config.toml
n_experts = 40
experts_per_token = 3
d_shared_expert = 64
moe_layers = [2, 3, 4, 5, 6, 7, 8, 9, 10, 11, 12]
router_score = "softmax"
normalize_top_k = false
balance_loss = 0.0036
router_z_loss = 0.001
shared_expert_gate = true
vocab_size = 18857
optimizer = "adam_variant"
beta2 = 0.95
Below are experts of layer 6 (counted from 0) of a mixture-of-experts language model. Rows are named gate (a neuron's input weights, with its number), up (a neuron's input weights, with its number), down (a neuron's output weights, with its number) and show model dimensions 0-255. Each number is 128 + 24 x the weight over its row's rms, rounded and kept within 0 to 255. Numbers have three digits each.
Before each expert's rows: a language model's description of what the expert responds to; "comes before" lists some tokens at least twice as common just after its tokens as in all text. This comes from a sample of Wikipedia text that the model never trained on. Tokens count by the router's weight.

# expert 34
It responds to: Prepositions introducing noun phrases, especially "of" in "As of 2021", plus in, with, for, during, between.
comes before: "the ", "a ", "his ", "its ", "this ", "their "
gate0:131108105152094076107156130142115130154126100163132122124127165160133193116105135114147131105120115146133135105096118136135151159138145137144097116141166125132115132171102151119149097143109129110133129136134145133110094150143116108182151102129126129121115117161132125103106159128119139089081135142163202107131149164188130146062114166130110143125125136121121109111076114178152093098127129112052178114137144147133106159123152150110167148148157153135162092096111125164195127154098116146099125142159147129107136163155144113163155093112105125110110084128104096111135103117127139136120123129128106134088130183095147080123116110126140113146158130134162138154121099128111131126185116121137101102099159118147130129166133136122130083135126131101119125116122136118091120092155152
up0:095132128136158127168115148102149103120172152114130101138171114113134078145168102125109083124121147131118135119162100107176140121099110135111186165118111154113161123112117081158094150122151125142126169112112155109139158132116150176128109115108136150084135145103095102142151091133115136136150127116100070096138138111080135109165149092170169126123111134125157183165177137094110149118150117145184136147144112130128121105158144133130084106142128115102087152152105121132075130113152146134114135097068114108104112103098088150089093115148158154138136144137129163153129145104123127139126113117150166128134153096133093150123141121117126148124142083151074094088111146149113120135126105159098147130134112114149169131114138124130108163092091117152121126138144109099154145154138112
down0:147114122129141093158116102122085138110131087103086139126112126126146122120159145098145155138124118133056106101106130111106113065157118142130063159103130101146160124100123124071145142082122113110129130111119108097117140124142145127156132170152120140111146116125100179124138117105114145111093118143114122134096160123125107140102120126050158173111153064124136137128052125116120132125076101128147145117165118125133112098150126113137108136187139140149114113096107070120144126161108098134158111143126150180114171104123108146116160148129146112137161123156134149133118124141113119122120113108109129127143140089113102131097120109125155106130106127133094095167144176137105126102134106118179159117150152122140127149128132146117078096093127137123080154142112166140074112117138132

# expert 28
It responds to: Syllables inside English and European place names and surnames, such as "-ton", "-ley", "-ford", "Hart-le-pool", plus England, France, London.
comes before: ", ", "'", ". ", "s ", "; ", "\" "
gate3:112112148139130139166103182104175100125109174159147099114135096143120109110165141095157083088134124154097091129106216108165118108170128166147088122190130105117177140103129124135146155130150126101136109139126162132097127095096104091120123112153125158141126113167122113113139144130130117134114147085110166126131131134138158093105108122129148116115159127105121110136108165166134136097098081078106163127144117145142099096152166127154119172119147136119081132152106103161115124165171124181104117083138135097155123134137148104160150121105148116141144109080136124108075105150118128144147106114122127115122104152102151110129150113091140143123146107118156129145143144091099155115152124155146105136138161097130153118105128129124153144128109125136091142130110077143148159156148139
up3:166066098141129128072119162112127175118137166131116155124125159136175172142142153149095129188140136127145136104116065120131143172097120161154085155084108128109115111142104157145142140125137151108134094117152106111130102116103140130132131125139172131135169166134096151167109132152119096091118090173158106135117138095112136163131134122107135105140131132149128125098155112098103157152144152124140152100110092147089108126154103120125088082156123078118184135122102120135120120138150130105112135135104112164151160123097133138154081081177148144114155108142140103128179159085150127142092124148151119147127125150111145094115157137129121102127093107146133122121137076125121157142130118123166123179140101091158102118134146149163169162127140136111108109137122106123121149129153142
down3:140125149139157133143124136131131183126114139103146111137155112097077119111139111136127103158081167122164101121113162129108147139154144129173119123163116113172120123123121128129156072109104117167169141107111106093144130101141109144140170131125097097127122119138144109130085137141194092099111129137088134120166138116152135097121109135159140118115161108094163125139171126200095134121146090129148102087123113118164114168119135143146131152151156137140112106134144108117125163125151148132111134107128141130144143123136101093104098094156132098130133086087100137163141146083082097108083125142096104145129136151125121109117123129082134098105156157158121103171157125119118163098144089132117128143148130123142136070101094137117087100074130148115146146110104097086122107175168142

# expert 3
It responds to: Auxiliaries, pronouns and articles such as was, had, She, The, plus separators like pipes and semicolons in tables and race-result lists.
comes before: "| ", " ", "|", "\n\n", "been ", "also "
gate56:082140136127140118148108124107142121156130172159102129103126073125110112109165117120128123133164151151121105137111119124110112146141057097138132171119098134116141164120116125128122180138124167082135093148125168088121172144117130129145154102145147165102120131126141136066150158143091121143076162101134115132146161132148181112108147116164107113142140113138139108128148136111177092137144120122094123082115135133154113155122149157128140156147122117122112158165164118130131084135153131171127094098119148129154178121130161167152129148147117129200140119095130174127098098116160104123177097104094139107094140141148179127130180119118133147121137098132141136113134112114113149101160098156125163152097114111159158088108098154161147150137086120135099149127129100136133147115140132
up56:142091130124117148160123094078140134164090125123121124140117136117124127174130157125134146121144161146149126128121082134090149106156146144112109127105112118136142161096097147174118151121184132111118121168099118121182118136126118154126115132120110091132084124139173146132109162179152163140118139133168130123123150160101144136132188116160129119102137121088117117147152156129117159141144112123062136167118156106162189147103119143101126147105130099139164167143117116109146140100139102153094130104139113170120175102127126143152131061123125121135117154109145120167127121131117141121122118149144125152122148132139146107158120130143118105106149108086121149128160087132118147097129129146103088153103113150070126107161103109177187124152159094190122126151164091108108114164108148
down56:139120127090155103101130161127164098119109094141135102082152119117123106094127143127122096158126157165149134149101110106117141116101161105141140136156104126116092075149147099172107081109170157123147157090132148114113100111127135102125144133120136120126114107128122106093157089139132119127118158131106150116114114156128087098124133114147134110131089121131134157178069143136132141136096169133124129140120093184125070126162187126109138089143114125133138149126114137114162135174152122096152143141142152121116141126172148124123152156114139101137148122131081132152117137095123126092157105110149071113156143153124118145111090164117102099118128124160128083100144137147075126171153090136091133117133121097138150095128145052141077137137095095131089140114108103113127157105142089

# expert 9
It responds to: Pipes, zeros and small numbers in football squad and appearance tables, plus plural endings like s, ies, tics after a word stem.
comes before: "| ", "0 ", "|", "–", ".", "; "
gate1:105147184128115129149138128126134074110171089121107158113154100149145121125158139118129141111169127140141135116130161138164084162104118124117110118140144118099119165131112156167161117098172114108120119153103139114089108129109086100132149110141119121140132140159114107108164169122128082146102170099124171120151128105165157117120113117129099080161140131074154063121126106119129126101127137090135140096122119158185117125120122135150136127165110163130079098147141122115129088188163085130095096080129181113106150136124129099167146158168108121158124133123132116130165128134135128114181135129119154068127121129079132090126152103138131127153158091129135135138151149112122117132121120134147090136101188124135137123099081122163142138122120148121170128130125103151124154132162119
up1:125147162118141126124143133140127125143171112066116118142159110141154113151180145108104170133163146109136146119136151156119102133092084094112077175128116124150076120124152130136175153129144099114165140147107121143095128126102087156122120145118135121143161108130115145112134152087119116144122171128129157125111129136161150165129132155113090136173141148101104100113127108114121158136112120115144125092126133141154105116133122116123114145140096125137088164121163137103111131167141100118083121096143208145113113140091116114159148185141096130156111130120165105131169141121094124091121135119109146058111106098111154138096135112139169161154147081152161153164145154109144121125128142147164126146119181136093147122089102132150103138139112119099160112114161147137127180162138164
down1:115144177133133159126108112132134089105125180149130113104142138137105117104130141108150106127163119139069122146117135110169177117161114150168146117111101124111140136169138119144118118163121143112129113162152174126099082108150076113094171108119121151116139128117123140111129153151145146140095165126106091087128115181168129125108120126073136107189089128169129101129123165137117132108122114146135147125098101159119110081162132127119110122164135126129107115136085129151130127151132156145122111124121191140121132101141193148130101133164129111145132111132097123161135155166116091122147123108116143130095137119135111180146120117120137120161102119123141147097156132115126125169104101137162132156176142127141175085118103111104132163169092120160152178130112108107149173159183124

# expert 26
It responds to: Common nouns right after "The" or "the" that head a sentence subject, such as song, case, museum, season, city, name.
comes before: "of ", ", ", "was ", ". ", "is ", "'"
gate0:163101117068143117104106133145104075154096147114097130119138116139100120202132116173144137134142139128121130130119118124108099097130070105129127194106082125138108146142137092119130100140151172097139133168117100110116098133119124137111154128107136164103109157126114121164121138116086116124175155103147129119120139106126140147113122097093120069113139094081184133160112145145137142149170119114103155113150145167127137126148143125124121160172126139142102114136110137136124117109120101118095137118113133171122167123111100117173148121149127119190160143141124162139098119111117127110130138094097144150155159151062134120131176113113140130149146123138122124088111138139102165139210135111126109139117133142124189129114134163120139152092124095128131144111143095126191123148137130
up0:137107119082112123153130114126106094107074117118139148132140131124134122157117100159118112108127154147115158141138126142132119117116099113088126138074135131125130146130156102117125104117151140143147134176108112112097106129105106128111114137097142153126129168132109133142125116104084122090145151102136151158118136102091125158113158129124136049117147118079173119176121150129123163147174129108085132090131157122090147146162102122163094125191090119145108138149108125181118173098100105106078117147105140169145139142115113119163161145110131122161131173169151139119098125129085179104119146118138179165167174120074117123108158096105140158137175152148117140109135119132123158132149118106112136117063116130127132152128114158124131093102129098163144126122148107126145090150113139
down0:196111137088102152120144097110122101089175124084163128110131147146129109135129129151135170131159113145148120130197121095116130087126111119109123131168090120145147135120120104139106149126119091116197131124148159148092140186170149164114124148122111118134142132086171082106108139116109106145124093140144123125121068093111113107099141093117130146095155106158131087152156105172127137169147122157119110139104153142112129116143141135142115134106117168085096110120094086086123110090151137154125110147121144164120107133160116107102118163122152128128098130121129152125135107087138115123143143111112102137145164154140141179135118141109178117150140110106135151156135120175072163109107132128108136167132135105154154128143155150100133122130162101112149111089176110104134123147132097

# expert 14
It responds to: Colons after infobox field labels ("GNIS feature ID:"), double line breaks, "==" headings and leading table pipes in structured Wikipedia text.
comes before: ": ", "= ", "==", "- ", "The ", "== "
gate0:161113164152062143081076133088140117103126164135153178063119115141142109094155070123195192129106189104100130075134160122150143122110098104094082078161122126114117135136130132159158120072113082124118160137131089108137153110116125105113125130090106139128134120125112137141130140119136142117127132178142138102089110097102137102126114162140143121112149074116136100121152145159130151133138127140138120111135160123158176118143107150108073143124153147112099131140128159112115127146138077142157124121163133107134128091138155126115102131151148117135134126095153127137159139109156109126126124126129113113137143099146133081093153163131130121136145105159144111164146097121160128131132112124118123158159096148112161127133134138155186145145157133109113141107142083145107135138123108
up0:111154135079200083176155099153151128158115133110108100149108094105111104138105166110090090099141081143133126210133126139127149111153121135172172175102120122111116135133126143064092139178155176124148120121141172111131117116117129112128113152159163122098080150153116146099133126115114113128143113087134133152174121171123133150120116104126129116126094162137120163127106105093141088134110119152129155135140093154078109112143170110145153153132123121143162127124114088144147100120116152122087128119102138153117123128118098116144162131138132159115121125128121152131093103151093122138122103112147179107105118151154131150128103077118126149134112124085108162097118133130094132102124131142129122103082155096160089148106088120132093124125115107160116131163120143128157116109135108
down0:110087129116089134130098117150140151141138111101110136141132169114138130141159115118123142109162088123089101121157115124145135136175115123103112093115132155114148084149100159133139155093115128116118108111090150128080091160115136173140109074148104126093109137124147118143123129123097182159132069168123137095095128113144144157145115120137145101141130081153179131141113128169143156117140130069127173118125109121152088168139134157110113092134141110147132160123173119133113118103091129105139159105142142142128113130138142130121070138130155118094149155139102173114174109109118122130141155142121158161113166126106103098139064115117112112109134103160134149123095161136101126094109125167128176182155104163082155132146127121118138134140135135140067108128123119089085122138155143

# expert 19
It responds to: Single vowels and vowel-initial pieces inside ordinary words, such as pl-a-que, a-fraid, Sam-o-an, plus particles like up, out, along.
comes before: ", ", "to ", ". ", "-", "'", "with "
gate0:115082106142105140105083150151088142120115135149123126130105124121116136112125159132117123178134135156103127103101132143104151118186092089165106123089104130117113131137162171109087114126140140149107137154099130138137075111097156147130169104097108111166084106149163153163071140158137156111144163107135144157137110124079134157155126127127099138127138092113163139123152152170153149153118110118124150135139125135097120140099158117135152140104099121126131139108126178141160119072101167166171146078152094134104120130143121141139120148108081124147139126138125135166092143101139134107090131189120115139096129139111087152158173177145132124173132133127097145142130144139139150103112141155121161123099151113128154118104109174172137139171127107085100104095100141137115125144148133
up0:124144146141129123145144093086106160137141140129136086137151152108080187160125121138124111142124140119174112136154084141169102115100151125134100156135110130142151095061106128125118161128083124078158131128136137122092139154164155110147074125136111129127096132101160091129149097121102140165117099154131135102160146130122080116126149153129158174106129147158093127102141105111124080076136143094097102139098139129112151136124081137139143115105137155118129114149113087107139111161167145085116101140115146118107130128115126146133140089110168119051120116134134101129182134113126137151139130147139099094126108131138162160155125109179133119158104119107114112167135110130156103140132176135115119123156173124132137120165157123057108119106098149145124109110152132116099133131086147
down0:143096107100096123138084142069125138137147127126105135123140091141117147159097185138117084129096138155160174182165123139124125070114109150120123107099145134151114139135124107177112108135125145120121120146138141101146143066135173137125134149071128100117112134126136107100155129133109140123088136076139128096147125140118100150135188095149154125146112133179164107106109150123167150104112142106115089089096098116134118140126093133121092135095146126121149101166133136151161112116120099102130114123165146160159100103131132107147114152128077131179146147125098101098115139142151072149144103097135140129151108090107151131170145165130126094134123155135145111153145123090150148151150104092146164089135134123104163141097121166137132115136123140114178104134145149128107115088135149

# expert 31
It responds to: Line breaks after headings, table rows and list items, plus year prefixes like 197, 194 and name starts such as Mar, Sam.
comes before: "- ", "| ", "The ", "In ", "==", "==="
gate28:141119138131121131138108152134123140081143136154145123137155115129091131131096121120178114127107163126080155127108147123093139101117123141118118116168153092170124092123127099170080129118108120117158126130132107132143144179124141118099089146141098136084110116134140151088106124161170098126107138122105117179114119154096164133121094117107158109110124102151120097091157135132166159119155069134160106148148104107150136095103079108171150136115141153157156148149115157143124112133135166156151072132131124110158107147132143150128101139151126106141108119130128132101116097093161124153136129127136144153159124121124171145121130143092121114112135110127108068134132154142164121156127102093108123066168169112154162061109135118167100187130159122133108145106092119154095172119097118
up28:159122135122180118124116133117128115094143131132132104153125104170103120123120110114147133133128151138115154127106140156108152116131152163117109113200125148169092070123140111164061091162102150133156146075130131119133112158161110114170117149190111168106140124155118112093118131152160125131126120130114132146104111156118104124135091142091115144116117129136091112109111174139157112134156116107152107156134141085126096098077093125150156126105127114134145175130095156092095091136154138163135112146139137092121096147102140123105115169133114128109133133108105092103132077120115132105130098112090094121107119126100165146114134130123116133120116086152139095093144125153142123150137139148091137112111200120099159073108147109139101144186130127151111146089099143164093146125113149
down28:130113116140114101118138157176112133153123160147141103141145145107118152125139139142123134168122137139070121092120111149133155100116122092135065124123097149117100124125133123170122145135138144118161139114144130121111126090135141157138195129115168115120147163099129163123114147165114116106125149091165131152125111126091132084116108132109174166151107095108100107102137149152149133088122136169134118138100113106142103152095135138158131152112115135099121148164140176134138112082103146113122119135129067088064092107126150163122137133086116124148113127133113119095138158146119113102107135119188140158106131081145114163144142158143149115134164127158124139126118150150123110125141126207149137157162125097116157116099176090130175131179177136121094109133118132133110151123112070

# expert 18
It responds to: Table pipes in census population tables before percent changes, plus possessives and determiners (his, her, their, the) and ethnic terms like Black, Chinese.
comes before: "- ", "| ", "0", "own ", "7", "9"
gate2:134153087113141135099086107104122131143147135127101157152116129132100144139089153101137126102137153122113118122131138136144134141128134073120116126173104138149125158136156129109130126119074144148154121123160104130148133139116139108125098132083140157126119149175129123091172157162087115092144189097128127102163177160144143132147071131085118150131126129105143124113110109106180122107135118066135100121168120152108179141093150105108101092107120106118165116144130077128099131124150133087153117137113150102133151137101115123149153109148117157121089119092119106157107132101120111174091086150102171159121093125125167128145141120134143105128149175127107134138108131134148157166157096156098133133140189123171088104157107100129118150089131125140098153125158153135128179144101151
up2:141129115157165143153173151141099124172081098151148154171106182139100140108116107106132123092144075114118122148123134167126104124142122119119106110142139088135085146149142144140153102150161137157103142137101131132144127088160136148145142143120153119134123139151145136110094115142136123160190133090165117097140142120134111089131146167107074167115145126115175129094063132153109127124151069126136127164134141121130133201140115080114147137111110157169108136117131093117129118194108140112118131156162118091098158140112123110116149124120131110127107169112091127106099128136132130187123086120110072124144088148139137119174089172134116119089103143105136147117116133129140114126119121137102151137140123125136111117165154129127141090144115133105163110121140120130105160138079162
down2:175123184073097090094127104104104171076146159128155134118139127151126097155141122101136100119077149133161114073151104114095139120104161146091147118125186142146121138090122111117125131100113133126186119141142138144097175098143098111103133108147138130130122112153138123091122155155128128123131143102114134145109146164108149135128141129184161103136116149119097128099142106132165154115130127165106136167134094138138114085121118173129158129132133090127145119101123108115157153137123102139122140085174120123066115173107119143151103109150137105167085085135123131149175101165121153140090135148095122110148161149115107159121119085178156127118094122098123126166153111144140120184134138128136147126077110157127101128136141111158125141109135103135124142149117150088119131118157103

# expert 17
It responds to: Closing pipes and line breaks at the end of table rows or infobox lines, plus nationality words and film in descriptions like comedy film directed.
comes before: "\n", "\n\n", "- ", "a ", "|", " "
gate2:135144103135171112136126173122192081125144127131093125109137142146133132147132113110110064131086160157110179170117131101100147163097112124123102151140095140127155136081098175124090168143141127114112135107108149054141136130122096128130102121131129160128119140134119127124165141102103120120124130115122170125157127159098140108133108153126101170127118108180145151126137129122121130110145078142151151157131089108096105135144164128152152129158122107120120137140123088148100126127169119129089103085110157088146133118152121128094165116140152113122102135117151151105149113101134177092134092136069157145118191116167138124160132114110101113120113143141117115097130141155131156172147141166097126136171120083103144102123111128101126182085085133125132129133147140091106130105146118
up2:152139172138094154101161121144098123103109134118143129149139106145135133088139151107145163105139100081120097092156164151127111108150122119129144122110144094106103137130152106130160122140071100121154159137158102202148097133135131146144139136157110112174147124120175098135143145139134132089142139119152068119078114109135113155148152101140146120133133156113095100131152120142143136133165162085130093099139143132111119095103112114090121148097151141097116123132087177103145149136118104087104111128152114143103142111140142150099111140123118168109099100157128089124115137133112090147136174129191103119123089142124126124116123127111119159158136121106146136158142114099105121090055113095143137158087137163143138127142132147149151086146202155115146136156109127132110128128072114
down2:096075123124149164111117123146113139180129155126088083106154139138158124111161094143150135123115135145144136121116130120138120108155117159137159127184166130133091117121159124072120153148113127123080161124145098155155127152104106123122178125173143124138150120138123140137144159156094136116189145124143127122134122125143135115138126147148120169142130123129115120137137159137171120115133104100152122100101099170152114136157138088145089117117124140118099084148093161094109129130118107146070146106099123109138084112125142150094129147123108176191138154089125147101107162163136117103157117151135082109100175152115124158152166125151115108181095136089187138161100130115166144143113108127106085102103114174123092128133156132162130105159142123127111125122150117153134173141140137

# expert 13
It responds to: Function words after verbs or nouns in narrative prose, mainly to before a verb, plus in, for, with, by before a date or object.
comes before: "the ", "be ", "a ", "his ", "make ", "have "
gate0:152086112113071125111145113137091144115135091117168099164115107165143125126112158148097176125113145116183106108125126147111118077142133155141143109113170152152093112094114113156113124115140138171175137108121166124069069148111150126114148116111113072141137118122123094104130108167126162130160160117104152131128161123095156153101126134162140130124141132135135106116134096177134079117121160103119125137082174123152125116150115131126140098134149120136098105147109154099128163073099168173126146136145110149108110172097110142164099139101107109126151095113098130161154118109152138134100119133105137127118119149134127098115149143161108132147094126169096085149158107095157092109139117110117099139178160136120122137097142163124170132103137149128133122138112131139093175155127148
up0:112139137093135143154148114109119123127088165141141080118120122128129133126099143159151174140143115149165154148098104129140156128125159150097130101091130105152139151108153094128132139159148139140149105113130125142154103114153075104139079136150137131147102089087125125163097129149115123144138131125094145140175156140098109149176136123156134110115120140105158161113136154095144133152164118096123153172104106138159114153123126133113154119136117132128103145128095123134138131132169173117172138145079106162140145098122078142056135133105133170132142116160111102093146132152143121179133105109136141136113148121154092163158155120115158137100134172109132146051108129117120111139073143113163149100122138116138084112135122127123086104151075100161110112106108106151108161100118186
down0:123127104155091126107073092110142146120153133106127186096169075112125178143169135158143117118122185132106107154106106147138121163068132113126139165153118125137103112125150075119136146149141126132097118119157119063168145111135126062105125137144137119147118132159127142136138128143107122089099088148114136131182093121094130102126076156103204175144110139107133139117128109082084098099150122123165142119136128115116133126133144123107122151130119152096146126117112104157119141122140143089127131117137109164101158116093118111126125128142118175116129145110096138162114139124134109126140113112131183104142129139112103141111163124128178135134143113161130098137114117170140130057153145097141134169142117138138159128085072141104104148127130086146138137138130138112120153152145123

# expert 15
It responds to: Japanese kana and other non-Latin byte pieces inside parenthetical glosses, plus numbers, spaces and pipes in data tables.
comes before: "| ", "0 ", " ", "|", "1 ", "; "
gate0:127117110105137126106133119148120108103090132136131144120132112117114112158126168118106122148106125125126138144122116140163162117155138125145150103148131107189108111120144174130124140122146137143161142127121110154095126113182075133084131135118112147078103144146114178109102146129133087145138092143138108128156095140128134122137098123090148158090072128122160139070124182170124103129105066142162149131146121177164145158150153143130135085102104122186147152167166113089104109123145103110132157118131145109154111163117100097133122155143133117118144158108152104090100112155123155125111148138131085112126086121109152110152114080117113116124107066122125107137084109157079109166104132117144145120122143146140153119073131125130133169066141110106127164128132117159131118154101149
up0:166155136126134117155089115167142119167120121144180114084107081137119143099104123094116126104118133137119151112143180120147175138113128146141139150147131171129127150124134171122147124133136138157105130141104089119177153138171131131111143122061157167093069123115154165118124127128116103163160106151149155130105128195180123098096114122088149143071107111180135096136107165145132124132121106113088142106145118117141117124152166145130138127152155171179134126140145132119144118147161174115125151145099146155127107115138148133103185132128120115113125132102134181108156129125148112118129125120126150133161134110103110098098130097109124095107121131134129070127143145108124106130099126061167154123148148124106118185099126138090126146157169141117106144155116137095137122128131106
down0:122140129102132138120093119177058099121138109081120167113149093098129137127139138126091122156154162127125133151110112143131147120090131114170169158154143150142152147114164127081126075123109173134083154141144155132150092118140134131113114129119112140123143075176110088122152143106151088111093101096119162116074092122130106116146128135099152116119081142126117134123101108126091095098117109138131100113155148134150139117146119123097088108133140092156174154113103107130149142113111137126104100103127114131155136121136082143093106101151149109162172131131103158144124096090141147117113116133143107140169123135112113119120148119108117145142122135161162139145128174138104139170076144160105120095092110105113150118130165176111056118098152147118134130088122091147161136092121133